Weights of a small mixture-of-experts language model, trained from scratch on English Wikipedia.
Size: 9 layers, width 128, 19.5M parameters.
Training: a variant of SOAP for the experts, 230M tokens.
Below are experts of layer 5 (counted from 0) of a mixture-of-experts language model. Rows are named router (the router's row for the expert), gate (a neuron's input weights, with its number), up (a neuron's input weights, with its number) and show model dimensions 64-127. Each number is 500 + 25 x the weight over its row's rms, rounded and kept within 0 to 999. Numbers have three digits each.
Before each expert's rows: a language model's description of what the expert responds to. This comes from a sample of Wikipedia text that the model never trained on.

# expert 29
Description: Verb prefix pieces. Opening pieces of Latin-derived verbs and nouns, often prefixes, such as re, comp, dec, exp, app in appointment, dis-ap-peared.
router:495546504498508485547489490453460480502450497549467495487493509500507478444541494488515500494516493496511528519546541459495480521489488478500477505496516520514500513457476466521526498519478553
gate0:497524486514495523491483463472497530470517504471458501473518555503479467484533474500488489483490505507520560534480541484519496529485480478530464484481478508493537507496484527502531475492512470
up0:532500525498486530520501468479533503533460443508466483521511483511525476470501497507490493522523482488533477479491476474481531499492480494458508467485446529481507475531455459483490457526517457
gate1:479479460496493478491490480521502548497489482538529494484463558498498473525531509496530484484480483551514491486482525476505483508504491477445484471498535502514494511478471484490520542510483568
up1:510511507514498482469492496482514475529490525497473482483567491457534481473564497515530497506491466496513513519521525467516544484465507512501510531477482484553507523506513467477480535538496506
gate2:495519491515502492520485488520478489483503440514523464515468493476501504470536505504566508482494485472514474533524513492490498495513520520500498495529502497524470466473484491516493435545515464
up2:515512468482501556477498503483483503487509536499479508474482530484448496471454525437486492530521478514485459508465548492468482497465514503537479476497515505505536551504505492487549454508503482
gate3:494522512547480439527510470504490468486481516475518507538504503469508512507528490512502513492535526467537490482492493470504476573493488468503532540487487517473517499509506477482505510485486478
up3:479447501524512432491537530518512516505493453518519499495522556464466494490497508495492483492505529449484500534541486499480469500506502505496537522491517511517496477503511518513527511516497505
gate4:519479480483494502499499478512536502501486474491513509493509509500495434504520516516515555524479470485479553502523482502495497503486505498483531499542482489521502508516466478494501498473523482
up4:493512451490472554509545504536481510466466503487510473495487501467474527456459528528536502506526451518507515487524511564474506451476532474481498516508481538503524491490483487516514452456522509
gate5:518503476508453475490554470498487539486466468532454497522482523557473497521498519517508531545516503524477562503505459507449491537510522492530476491478507494514533495431462476505502519490508496
up5:499469502469525501455522472502501505466508488489494524527506508467490525479498498508522487467489524530496504487521491484487487555480486441509506487472493489514528477468475454511530503509506489
gate6:544483468514484496532506472481518489544502516502524463545492535487477522482520499495556453514469450456472526543472483537464510505487513478454504476482530542506510497507491483513523522520493486
up6:545500504531525504534506515478461502516555504509528517513499497512501450538514505455477554467472512526503490498504528460506470507480531482516483510512473527504537521508476465569505562469470502
gate7:501476513531504487512517525506526494460529459474503542466473518505493501547514501464475485542474486450540465479494501501510529514493475506527498519505498452534489512468506487523519479494477510
up7:482512503497550485491517490486486488493534499466478490471507494514516518497496492501492528529474440454477521529494538466516498527461506503506471515520484502488470499517551485526558469454504468
gate8:526519486440439487473522481488473498508465508503523484479481521449486460457431478522468524464510512476458488489511515498462494491515499523483506484474472468513507457467475470499488488514459528
up8:523497480518512532502502462494550471495503481470510514473483471542507512535481534470440476478510540510516510526531540553499530521516513505520527483439484488508502501519496564479496494463513495
gate9:516509467525485484550465499441488487499527503548438502478476515508508478501527486524525453571496465458529481468490526504517508525439473459516540515530497448513489514478512499482476521523524486
up9:517448458530527514516481520509489506509524488511482515577538504482531543490505538444511538492470475507525519532502473527472501495508485497528480512496508459505522528491506532531519504483478493
gate10:524528503539507473489517476501503489458503510525464503452495453455550499476574505474545426491512498504448514501505517531504487487489521522509504500501521449515512525523477496503503492478517498
up10:490500431516501487470497527508478497469476474530504513551485469537503482501531504492508518495482477495519527530530479472503528535537469536516471467509499517504522528475503477488573502518503498
gate11:528549523510498533514524491454459549535482471507467535538509476504501504462477470522523506465490490532475469518536538497526467493489496503533467452498514541511513554524496477496488491488498474
up11:511554521505479490502489520480455476490524483481527481510473472510478508509503531461443499470484492440526476558494508477515486503506535499516479530504459505512515473518505469521457469506489523
gate12:508540466530524433514495523494488495521491452532486491467483471514501483498506524508488512479519483481506535505517505454477449523448543499471455489531478457513508512529539518512510503507480521
up12:522514526480471456530493510453446489489530470550452510500484498510564507496482494532465490506517504534499542491495531506521519524497521483489548546488470499510462506512503480507491461540507512
gate13:483465470514542503519468464494518495506507485459487507520530476441501472512528534522504453475494498497520480533531468527538474510476521516550525476519501509499516505531461495506504485524521519
up13:523560526497499451483504491471508518516521479451501535485515474545549482522512487524496515510524504487522480516512493479503507502530479550509516494473507442491470510512455490472494504532486513
gate14:465492483529491460519503504479481492485475476484475435509450475511510552492535519515520475531493500465486522507488506543483484492497509472505527469481512507495483456486491449478481541518439504
up14:517451507494474479482480510502528515503478456486462522497527468450472468514527533513509519488529499521461498526491495518501513498511469499478502525496524518532490499474453501515472484507510484
gate15:486516487477525489508487519529484528521510492514482537472500518507442494487530536496495496525518540486503501523480547516514468514564529514480478504509547503479490472456530488510525488516504523
up15:460457509509499506487535493534471527443476512480514513518501489478503485450505474508501522496514487445526495483508466492583473516485495473488468505510445564509489501499519518478534448489515530
gate16:509500474445526497523540514493462518495538447503554502494481492488493508527528477509514485537543533480448529505474479475519486503501510507489497509486478541516504495508482519494509508520538474
up16:498486532464505475471515534502529481487469522472472532474566530483451506490484495482497500457500457463498459481496489493461505533525515510486466525510497474517510503471492486514522530456487500
gate17:525515465502456461542508518536503507507504480502505506508506478508473512463533467486525501482529483520487480471517491502514469486483519489513482507484492486522509499513520466472522494498474502
up17:487542511505501482483516478474528489511547556478488525470510484497489509442452524484504481531536459480504504507507460502504447462491516470491431517502515484459527489503510519545479545491543511
gate18:513536488456498522508483507439502436462493516476500492483489511519541485499528527443523472474447549484516493485478476462484518502513541501523488513482494466497514496485491521505563524478539552
up18:508517502481499514516499463469442491520504526480531458507482508500516486465479523527484501459466516511461454527530500493529456466501479491475520500492487559432512480535495469500475472528465455
gate19:530453517487470540538467485508491559462522513480493490484496505463481468475534480487508481531498521501488457467513489477519520482502526474542501498520500491500496529501498471517502511496471479
up19:497446486477505560477507504493501469512505500513480492506489474509546494526452478492480456516488513496501503471489487512459537494503469536537519476482491521534490513499486517502488444518537529
gate20:481495487509514484514479473516494507495474478487522477483486501541483462495513482474521523478474441500490508515487501484464484511447497500455476485519496523489501520521491486503525508566484486
up20:556524513514521529475502498512500530500550490527477489529521502538493511497536511517512467517449532521539511489495476529547496562531502520527507496548533487474506464530482488537483485516553533
gate21:487553464506468498484501493519521505485479507529502520471475499503515541494522515506531524500497486499488535508518477512468454514507501525510477508512491497483457474499528497473496505482510516
up21:441452456495468494498462478497511490557526470457529488529487484445502517508478475503548469497510524446462479506493496540499497520516532534496477462523502525512508513533500512470504494474498489
gate22:534494476488513491510479533511511461538436550512495464464498503526512484496518508464507514492504543515548518494503512523487488486510507503533478518490538494444504473488487495503478541471476491
up22:539520489484475487535485516485481510540494485515520460471504498481481527462464521494425517526505554489510473488528495511514462488507447514476495510475491492491522486520490500506519491477468508
gate23:503488560473482528500537538486482523505506512538492507538501525458453519518514512479497475500456471460504503479495502479510491488492489492482511557474502498504505495464525485508519506460490510
up23:494514509495480510486483465507504481455466528486521497526495487500509507486514456502502525532493504578476504487498501472532543467523501495491469507520541483507513495491569539501448522511534525
gate24:502522490490498543501492517533455546515471504466525458449523499523497494476558461491479542507484491515581494526509488511478489521497483471538472519541458500533505467510504487501526500466498517
up24:490504530490535527456494484503508479545502472524544521505475501490479460557508498498464479492483534516483483495497498466479503496475526434531515492496515552484498494499511497507490530534487534
gate25:448470518510538475545484488475465505496485536469466495516515533475466470476523525498487507498533489528496530524477509502474507486519472523552501468487538491485493518535496544489468512545485482
up25:503526466507488508465532499452494476511512509474483516475488509463498501523502515480502487496489491531460479527465476455511537538507539471525481471512451515432523477516473488530529475479487496
gate26:485531548492522498540488545506487484502517470517504443498507513494491514500488479480503528508492465519478498485533564523505514495487504514500462530506506455469515482470461504488499473482480538
up26:479488507496453510514480525505521534521484518515477551475515496497504501555489527500440501529460492465544497461493430485547506500499480517489504513501499518502470484530503505521479557503529565
gate27:499480537462452491496489535485511477533454502485487468528520520523513547475486473522512489505490494533483525494519520533502465510498489515458511516502525530523507469489489497527518479536504517
up27:465473535472491474530548482548468534517456501543499528483488474467502494466495517513485471525520488496512492563494481486516484513488492495453470529510500447569533488517538517512465498487516517
gate28:493489519524502478514459492473480469513493507508467524536522502483531454484572480486480524497485525486538507517509545498501465473475508491516497510510516530505527499506483561502502461469488496
up28:499475481501521517503461480499499491480527529503497520467519494493508516481437517463504478512477526514471500491560480508549550430504545486541505489515499516506457532509507514506426494492465509
gate29:504499499460509513523483469518522542517487491525482477464470471509524501441512474467486458531510471445540489543500501452523472513487549480510471543471481507475483513500525488528444478489439490
up29:513473516504519497507452504527510545530507486528497478505542498478476543498469482489504479527494512517489476484443506466488479522510492503514515509474487493489491514505483520525497511508523476
gate30:508527484507531496502552510517514492449486511467484514492535510505492479473502492488527500438488502517460535548516486505527503502516515497463481535509537477528514495527476495493493516468532487
up30:517535482561490548507509489462505513491513463505505450524493479520486479563518511483517520528517503544501505507493496512506523464501467458484506496511481496516469471530514507503498502502503537
gate31:503481509482545540491511458522529503487524505503479519500485497539520513494506484494515470478493469481506494519483516484473491487508506438531503523459491510494473554515495520521492498499528559
up31:498510484497494477492496508459521497514529440501495496502478501460440533474537533490497452476484508546485506466468538543509517512495497522455459511479458474487503479481551485458456492468477472
gate32:526468482514552532508478485549493493489492493498481521534501496497505511458515465493443467485520440501498471514547480534512482475502517536515464528480484535525523526492480507474478474531482509
up32:525517521510503535463507521493478496485472485482496478510473511491485534499536550481504443487502497518556509521515508543514497469541505519481546526503520469458459518509448505500511520539547485

# expert 48
Description: Latinate word beginnings. Opening pieces of Latinate words after an article in political or historical prose, such as em(peror), con(ference), inter(im), pro, att.
router:468494500499481467535485473479468477534426513502483466496520527480514488467497524489489504480483508467552501506506543497472505532498526482489458524494486502502485533466479508503492482487475536
gate0:462508527509527467516431502540498506513499449527520500506471485494487510473502531557506488506509519536522518552515515537537497474530501488464472504476491488485499497506456499497472532492456517
up0:456490469502472508488484524530476480468457519540489506504471497490483532484524497500448510471553475481506470549554499501499531451479455491478475494483493537539484508501488528518481503500521495
gate1:505452474524508473502479479449532488467518490493477497534501496487430493506489516465523538461504498539491499527511477495486515485497528506552507507502509505532508477478461529438489484509473473
up1:526474495505534490492474521510505468502468475503526476546514438516501507542487479521499522516470528546515537489518442495455514494507480494481529496505502494505450487458498475487512515488480527
gate2:471483518476455495492510519479478524531502476476526473494462499490502489477522438497515536499503485512516504527462514503483516523460520486487504469485510514488506514481502455523480460492482490
up2:503541519463507466539503454445489524511450516511497507503474493462515513516526501485505496512495485535522514505462483491491487496483502479526503558533544519474495468488481482482528471516507508
gate3:499486500545470479482471489525510519491460468467520529488515534545467547516572515471458513504516510517507502517460527502480459505514486466527507480509519488539563535494471553517492471493514524
up3:508497451505480534510505483527518543493470513524500511483524486498496492477448513533521546454543493461537520466464451475526505540476498509465535502503521510528486488493522453485490464478554485
gate4:484486498520477505467494484456510457530454528497534519553496498502475511434495508488510526534495531535472527523556486506482513481471462485509481499486500512469498517502511494497515496557508504
up4:503520513461496488491499514500490522504507467516509488518486525513524488485501492514485478510529465517501521465505539506488472506499474517485514509441496517477431498516519521511529535518476516
gate5:528522452516479484468492521485489459500508522488541438511535483487491450485523524479484526468488493481526486519488519516517516487510486538432559527504498508474509486511496492472514528444528472
up5:498527484517538489523534491483448464447486506539533520545499491494455515494480536483511512470478499497523501475502476504526499505495488505511502461484500529527506516478521540495528509516488470
gate6:494480494480471501520539518505500560500475518500498505486509488477496495510504507482487494468499525501463494552478510438516500499475537471479485493496527491456507509517504537537501500473530477
up6:511506485460471468511481499530500526563500465478433477521535513531464557455486487488482496530483469531507508510485521503499461475480478501507531443519530518490509507470511505517483536526504494
gate7:525500524487516445511471504545493495477533475530487508499465501495471505484466521490495489497521461492499476518478504494494508478433449539474542486502514491491464514542510494488497487494512525
up7:511550525479498498526471522518498551479489493503531510495474473496495487500499526508553470560474481462494507473516502514516511503454518508489476504484508462482498529519480512485484491498472463
gate8:473479459523475451502507522490430510528520511491514522492478496480513528498460504464512493510507502513495518483496516504507559534495460508526466515466494520524492499462488566510481508519495520
up8:529507417496534488520525517470504553520450484474505476536497473503500502504505540497507512486514532483563516513497480507497473482518507469454476501487544483504481494509514512541469474487487483
gate9:520477525462510507536494511536495471472485498470490495547537504520544476517558486506501550518522517488501530491490488507521508533481505474522490534480517511497484501502503486520491427504468495
up9:510495545474475493475483475505470495509500496513544477457485469462502488488462533506482567459470538517497481460502518517539474471535524487492524499508525498493513521512506515487519517481526473
gate10:505505544502498514521503455499505501462513478511499541545506505492509518511586515475525470494495516524496514508505518502495458506548532511526477497477478498493537481502503493429508522499464474
up10:503457480473509511468476491558516474499528520546504541479471486567509518479474500486516474527532490503494497485501546495484481469463531500460509469552529527451509506511474512507491525501492546
gate11:514527542510467515515519491497489505498474478470442489492529524504526479471486498464487485450488503504479475469518503510492546500523545452511473452556470500495480468467456514487485510486486530
up11:530505487495524499514496525494503527492496527471528454523490491498501492492491516502515497492456508472514523466538516516512520484488497484482508525475501500539502485463514474472565512470492465
gate12:482495445519471482479454506475514484480464496461495579500525515482491490459525465477503482529511502481487526515513521466533504527478500466566515527490470513503485527518468482506456467487498490
up12:484499534500487544456493478555508516548528463566488490498509516520487496467485508496504501521510495506520484506555449457512508521483466507500497528506491485525520461518490515527514501453524456
gate13:463505515448518497481484561434508514496544505533489504502515472516478487511507506504524456484495533497512478508500539453487499467486496488486465482474470490467518484553456494474499461480446518
up13:528487490495518517474526536526524455501446513491478477500476482514488478474499573526515518475477488494555492453462519434505457464472528520488510512484531480479522462479505534512527530473480475
gate14:496508467485456481526494473505495510546485454532477510510480555529458481493500569469451482467556500484520511503509498510492496508500531485489512445549496484473501503485483484484532516465519507
up14:510493513506463513490550509471545531503487537472484476499512480522520517474453470479500503490535561517495572488509507496511496471489539507535457533497487495524528503550483505456495501503545519
gate15:533515472525454496491494526419463514499509501503530509454494515513523465508511544495460521447459544480520493492500494469487497543499496504515504475509544536494494516506505526564509503470502486
up15:511501517497508483460497512508503513485480513495501523512533437539463452493510493506502550500486508494527521538555485519511495494518455505507477516513464522516481473486514462514468499458530515
gate16:517505501509524468499463487508464535515483492489520496528526523464464470503451509470478486461491514532520437531517539493499482513530434553485520528517517485492497526499457484542496489493502535
up16:475537467454533463543535520505507526479509511499494510494491548468485517484551523505491526489546503522532510535481486511454475532500509544528476470514471537537506497505497502488525500490499521
gate17:518478499504469481537488494487455512485482485504510495489474508495470497512475471517465516536490537500493517527455479474458476474504497462467497503497493525490522514444462481520541529469455492
up17:471534484469483505514525518523500526474503492505515505519466506520489516530506465532471543481514481493441492559533473488516482487485492467529476495520515506525513454481457525498472512469520529
gate18:516518511489495490553529468507487511465474501481510511486498526509491532488507539460494528492496479512493489528501498536523508503515499543430451485501470482529488503513499487487497523518519498
up18:522526480516510493521484514469443480495540494505477533506467545462481536491477499499532529466541471496492455540486515538499511479547509492493485511505478475493490505546500507473504460473506486
gate19:481499448527531483463498522566471503521485482507489504520530507472515489494502552496498496481497549528476489529549519503531499500465497521515482458472475498447458507488521497504475494527516506
up19:468494489516450523519492536486507505516537535496498523500538508503480478501485505515497508470513471472450545534452492514540515549530479486513491482485538508529528491487524478521486488502487553
gate20:520524525495520488457465461529501502498478493487494526498459484488506586502479487490512494526446488505513508539488544510520489507510467517509515514503481480513493513516516502511524489520505469
up20:549486486526504533517459467511502458483465454511460468519534488484538483440471484505503506493504539516515497489500486463517464482544503520468504511478514523461487500520511495514514471510505527
gate21:552493491502454474522514515483503548536473527497477533478475522513507496504493497465493546438486529475467523496488546485507492464537510495533471546474495501495447524554490511500539487493476484
up21:526493489519454479478487485511514499492457504505494461523470527469558461515503512531502523507501526447518493468517482510522535517507492501484472527493476505499491534481562493518520503471497569
gate22:474493517502518471518527469503483519494504459492508461490476529505492481533517483489512507469425541452475470507490513527464504528512518509485510475501500517526480493488498513475523437492523504
up22:418504510456508512480492476482462470483523492506493427511490541511477503508521476522490440517517536482514505542438481503501458518525459488485489512554535473514452475501495506484491470471512485
gate23:512480500530478485470505508541507495512493449541477523522516463473484489498520502522479492456540496477525498527495514459512508487483485507496498511507456486504522541495511502456472491448505512
up23:506479495521527493458530524503463494488512455484480495518509539496461501513495510483509503468536508492562527499496535521556479500535497496495503514504501523519461479481490538469519501487519503
gate24:509492547493498472538495498477502424520478503504476455544478488467557450497536483481485526475528527481504466488519553496501478502483465520541479438508487466499444519505484489486492473508514533
up24:445482483490500504507524466444548475489516503468486476476515490511491497503486512514503475558507519473472465462536515498488505506477500494542491486457496495494464483489497509490486488499518497
gate25:502447517529520490507532471497486497496477479506480470476502494538516519503494512508529503430487503476512514500497481493467474519510505459509483460548454501505484521535500506488495480479491511
up25:479520494492464489523472469428485510503525502497525557513494518493465557523497540497478489499509489530465493500508484520510503517466483514454480472470486477527479471501498479539485536523493499
gate26:517464462461482471518453503521517499490515509514463501488521508510503480495514444467496531527490486518498518529478563511481506475488524546518501513518502514479517519482505432494550494517490505
up26:531518518463485520496436447493477499493489479460456507487505504517541469508491479490516514500536532503492503470494517494487506443510470498503526482492537425506515495552475492495509507507527486
gate27:466517535505499467549503492516477513498471486507509506526491512477498475535495480512528495553489531479554461480497531573493497500485499520481480521508517466504502518464520512458520480488473505
up27:539463457490515459496459461463484468478511515478525493433455512501517506496507493529529535510572499541490499512467494490505507484480452468477458485494479517519470499511487502477511531460478485
gate28:502482546487471497529500493425549454506518475477462489515496556483485471465497519491498501515537522491499474501544488528478503450469506483497497504521526524489537515501484472544528485475476476
up28:494506524467523522532478471537472546492525440493543523528498469512523527527519518486494436504503522498493469501564464481514489528535467527462520479488424475538493500494507490462519497519506503
gate29:482480467475446521506468500481472484471523496500528453491514471476549518536508474482516505494481517472511485517483480487462511516550565516434520460486504501478514495522511525524493507489475481
up29:496480500462481531517482486506478528494480473497529496528450478531488493516491494518489556484494541501498538509477479514507549496543477485564488500506471519495487495478484479526506447524475506
gate30:529492512530539479556500542504513497482474486486537464523479557518472484481461544512493512493467511489524507483499519528503493512436513475519526485514493553481492550517495498499536501484521486
up30:463492494494483482464518496492479519487538534518433523473501495487504498520530525553502462476541503493475499492517523512493462472464476468468522486506510561514404469468482509496514518501494471
gate31:494460493498466508515492485500549508500490503529467519505488485508509499506490473470462488499558485468548510517472563491505503516479508474442515505513489471528481470499477456529472530418552512
up31:489475501469502436538493459568512490497541525500529505514524490506511496453512482483494554512456518475500520520507509512469494509514481482508509486488486482538507507515469463496487480494541451
gate32:525511478523507529509498487498493527498504485516493471476498515522530490501561484503476487505548513470497502463452491450504487503507531508470548510490491540451491522464478464504481554459502531
up32:492505506476487453514535495460482489472512503515511471503449507493481562499465443481489514455513483516514504515481544539532487539541501500509497501485488504490486541519486488514526498533517485

# expert 59
Description: Lowercase word openings. Opening letters or short pieces of lowercase technical words in biology and science descriptions, such as r in rhomboid, br in brachii, mod in models.
router:499494486481519481506488459470507492536438512526488433475542516493513506468492504513502506499448494489505507524538506472461516524502488485498475529457505496547472520448498457508492489496503536
gate0:492482493510543493522552514498526444521465445506515488475479463517517479526479440488512469517507453508508514488508477507469496518508486513516504505469495540547444509482485457524496492497495494
up0:475519512476490466508478465489493497486511495493486451502507515537482503490510524482430536491435468522478526495526497500533502470508501558495469488486495501505528489515485530498507551507516510
gate1:501468521466515522533466488440502475501463491492503459518507514527529490531490497479513479505471487525529496523503477461446504502500482506527514491486499532539520509474545511456526485512490484
up1:484484494537467480535538496501519499495533447528504496536451488517496455498506460514510466527482450470487544479542504501455493503483499451518502494498486473517514504505471463493501467454537526
gate2:497519499498518497505497445525578485465517525511504501487534513485543493492496500496517511464474498513485504464510501492491503516482494516532486510464508506463522471511498498535494488483479520
up2:559495426542485488549537479467511520481497496499497458508542447524493492553534474513482482477500502482448476505480494495480512509457500505489510499499544477500522520515531473529497504474511513
gate3:498478500499486529533491493463513490458499487514477491462496499524528546480421496511522471515443504511539524503498508470484517498526504477505498557493450468516521540478526473504481500518503506
up3:536481512508517491530458508530488481476460506485504487479544512480468461508537528506499493499525507513472484473499531507465473473498505493472538501496485450545479473498515505468486524492504534
gate4:490486499510461534514481494477485509545511494528497484515539518513492474486483473497510499526463514507469476493437491495482521496486433461497544511510545478511489478475482495588525492487503478
up4:516525525535510494495479516485495517498444503530484492524487486501513511501526541500472465504513473485531531502491564467466549525493503507484499542493496488465547525476479524518481469555498496
gate5:463487508487487486465466475501519554472461503505540474465526490487504501510492501505476495501500520483527444444478530512461500523534472488510488512480534541511502537511517525480497496532517499
up5:528522499530502458480495494445500503535496487509457428520525481511496522470491550497484513515494522476487491495524494533500484510479485498496519480486552487465564449525476528470560511524496479
gate6:508442551567505481483538502459476546496476494530511493494519531510461471538484490478492503500488495521528476536504460504507525520501497492480483525490466473497512501543557502498509496537482483
up6:477491507476506491512502505513507574535486521504488486474482500517504505506459515528457522447503511499453474490526528513525501489580529513527501525485487489483539507474499490505477519518508492
gate7:465492465514486480509505468539507496517499496509483522472525481505533478496510467500531527447494543494519502538524481491505554513500498507515536524499483507513484504509466439516458522491469513
up7:468517517521511523474484516510534477525505488549518503506509550511484509499456542497464499498486477524469522508508497514538473523457489497495517458477516496444496538503501529519508509509525495
gate8:475517517515553484479497458482502514514444491503475507479526548493472509503488520525493455470473455499470512467495502496501489518506483477495495452470518530475497540469470453500479515530493499
up8:546495510523480499566531495468505508525518479547536514466458539462521472426531547497531509493520489490481499464523458534488489490489536503537495482511511516476529520517503542474477526493487497
gate9:487536553510517498505497463478490534516478482515529484484483512496534514493475492481519523474472499515492518493486520525485492508516513532471496514519507488476481471472522470542491542518517530
up9:477505463523522527514548505507419474440465527492465474517502469499535491532485472493505486515497514499560488521513532504483456519468475509465488491497487511491473506508509550461510531536499487
gate10:477560533483496447499481505495501485467501495532491429481487496513511526502530541502497420501504505525496469476523478535481513473506486517501530497491501490518466498466486479499466472484497516
up10:500519489454483525447525479493531534520490509480494458458467492525482517534512495525499521503518481523486524546485535507504484492471516519517476501498555492520492477531507520474524461528520510
gate11:534490482466483540489474492498506495487517469544491463522484508486462456518495510526485520518463487491479498516498496537465486520519468543521466493523524467514469532491522467521511487545528514
up11:488492507521541510512488450529458494536519532531482533496469542468522525489471515502506518486496501487521550482500523521472532498444492478517536530485521508492524494468501500502494514499496527
gate12:544504467526531510455515527519547508507463529484488461500523542485508510523497497478514505454481479531528494489487494484516478486522478472520484485473484530536501492480501523535524513536447512
up12:481495491521464486497504506558496538492535495481476561480485505495505536540491517494493472520509530502483525519555472495476522463496498496493506529519517516497522504517485515518477458475528489
gate13:486489498513485554519518524451505463492505521480536508513514505466500544530508535523501513514464519529457504456513488480535508547526535523478491492487516500461486454511530495521478490493510508
up13:478523519538503470540506492500507501522499464531519524522521490519503494492472472488501482504477530520506486499464483461498542515508468435514495497499505502465501478550486492476493484539457517
gate14:482472521505498505541476524447496489487532502496481503547552526457526515508522498507481503494524496513504549488461501503509496495478500449514470481520491525529483503514534528506567486460511435
up14:471557508509484496518510508506468499463486430544516506504489510507542485474489484519537523505539515487513512485533533467463501508451525470486491532493514451499490520514507492535501490500522459
gate15:512435541509518504506479492482463504481445507514483491526454496492498486493480522464526507524463504491525487486537507481481471503483482483448502510527500495500452471524480499523470557503496532
up15:501486484530460479509468485462511482506531522500528455509517504515465481523502517490479474488543457542516528494479478534487489496492489516505539469527516489528512507537505506506475440485493550
gate16:507512527488514495480499420535472447517512491450483526507521451509521551504495544482513472528501455508515465491478508474496533479507467451505526519504488514516527523498496509496472536496495516
up16:460516507498516481535492489512498464482505486502479464520534472537486515503502468465489535562553483466510545507515519495481507448499538498504501466485497512516502487454534461506498503525537517
gate17:442505486494521502503464524523508482487482492515488477481545499454524527494508479497496514488514496435559475484484482440504519516503505539477514511518535522485452505470524484540489506490512509
up17:501510490483507502551490497516530488473512511521483546541524477508482494525535535459516409505494499494491476518485536490513525492451477497509506495501537515481475490513528506468467517500501508
gate18:454500532473519519518520523476497525494530537461463518498542518485454503510458477468464499541526492531496438500508533498442479459489537486510537519541537542483444537483483486504515522479498501
up18:553468505513477480527438474479484483506524503493504503451543471505505454475479496509472521508504493506505498498515496520477448468471482528508474488494531510497523470487531477493507527500489508
gate19:488498488487468520518490531540527497463517484506537513525466546490494492497468477475462496501493428496490509472511449482525531508450493534515493480484516556518500521497455552490490512464475530
up19:509522529495495518527440503489477477478494470467522508540523487535533498504490474505509484453472502497489541529552521490526476488512503474461488531511481538512523508477554517500510476501473484
gate20:503494476506527476482529474493483496558470496490517490494549486464527498544444513526505486459473498443507491522505482472490493523489467489486497507469491523546481519473488488521493485448478492
up20:508553486526544526501527473469512509499496499445502469521543466497555454531501549522493466511528518479492479474476496498469493449519509481471507498485474523508490504490503509544481519486500510
gate21:494513506494506562515485474498536492540492497520544482464468546455515526503474497512490517539456504497505461519508495495468488531513468499507498531509483493473493507499519518524511498514515515
up21:486505516527516469444519474523542509485533475489539499516457475516526470481483485499500504474540545469498471471524512476505528477550483494513506534484458484538511505539532470467557478510520487
gate22:458519485499510497465505489513469496511468457539517540456497483525513506518522487530509502547497517490504486450530467471484513498514439524512500497486493484487505497513502505450524534527533483
up22:448504509553543506502511483485512491518537480537495492530507495544504502499493530540468482519463524542506535527489484491483512503461499506561536504480489532486523518515528492481553499465531528
gate23:524469512549477525496426463467517567468485478497503459497474507479508504480538533514466493466486520510522513500545553501513512521474487476523515496533489496488536525524516505490527514522491510
up23:506462438536489483499517481511539530505459503469499503522486479448515496464503505468496535504486467479550517514535482538510507489447532512465482504473527498456487522485485502472473514529497500
gate24:491548454482478508516488446535494521493456483498513519491530505507530496492483494545529526502459470468514473531501483512504456493513499497516495530517488525552508515498484464480498516456503509
up24:496472503473505475499496531502504532514480472527491474496481474516470509511437551533485492500557509505520531489533495504479521504494543494529475495493519511505526495507451504520505483504456473
gate25:475503458516473484475522528561483501491502449473469494478491494531488473499484511484531539491498494435507513497477557470497541510544512475498540507486475513523493537478447491487463539476517470
up25:467489509446500514456520541496457506498487510491532491463510542489466454466474506505528469492484465481510500493476515504501475486471484499500503461513513509504469533501519487501456491508518451
gate26:528517512521518449522524479495492511502486517507488503520534524517508500465544472477555448523483543534517527474535541505470495502510477534495522504503479536514478497513472515461476447532479473
up26:508495519496517517479525530483495508538485520514479521521495531555517487520509538490493471516514507501482485500514496484476497506537482472497529551451485500495472488496497497510496444525534527
gate27:538493485451496487496535505535538481451475495514542518475548535502517480404469494489477521466500476495486502539519528485538448489503524501463497457505481551516524534484490491488488495421525511
up27:474494508522487470483529495559508497461522480486476520562570502520494517460472484479467508491476454460510478481501529462488526471523480492515536501478478482506492537472505537486505485516498496
gate28:537472491494528497495535493457502468526514522508495474539544474467499474515433519499503468521502486468470485543474513521493529513515527526503491494472472505535505433494531493509480491490530513
up28:480468472473517524530474478510484487453492550469503527462570477535497472499506558454515504489500494524501482489503514506479499496493498531463461487483523530498491530508464480505519456486523514
gate29:513486511530453458493487514475509505512514478502482485491541502505471505495509534539500474512501547522478511502546504521504494519471499495478482518502493510537502471502472498483477484479537486
up29:492502542496493505526458510483487471506505532504457546526522495501488511525497495481474507507520462507459548496517478481498509484513490480517521528493531565538505517473515468558456480517467547
gate30:497513480450507524470512503523515488502506461489491485504489471491491475517473518515488521481526496503491534493474462450487492512530488535501537499504550544470494513484466487518515490479489556
up30:480478513521475522518538482492555530459514518507475478484497499511501514512529479516503505489491540521488534518496481505508506505534481507562460499487490513516474546503538558510499511494558505
gate31:506468438476457467489454498456518451504455477467492525478527539530520520481504545528519544525483513473516487509522471446471487464496500459475471490524526502517501517488506500502487516477488534
up31:547496530485500468495493528523502498505466488498501523549494529504477526504517545495479531470516508481502491513488510476505476488482513549496475510517505499487563485504481489495521520519469518
gate32:497532455530531513466544494482478504510475536530514435531533465466492466491508517512502525484458521525503504517516470523488503467430523484520490479496514478528494522484505540525447490499504511
up32:492507499504469490494509512517476472516509484456523516502538477513537434504512522512525545525534520487501556504533545504560501540519521478494493521502479472484492502498494517482527472495527466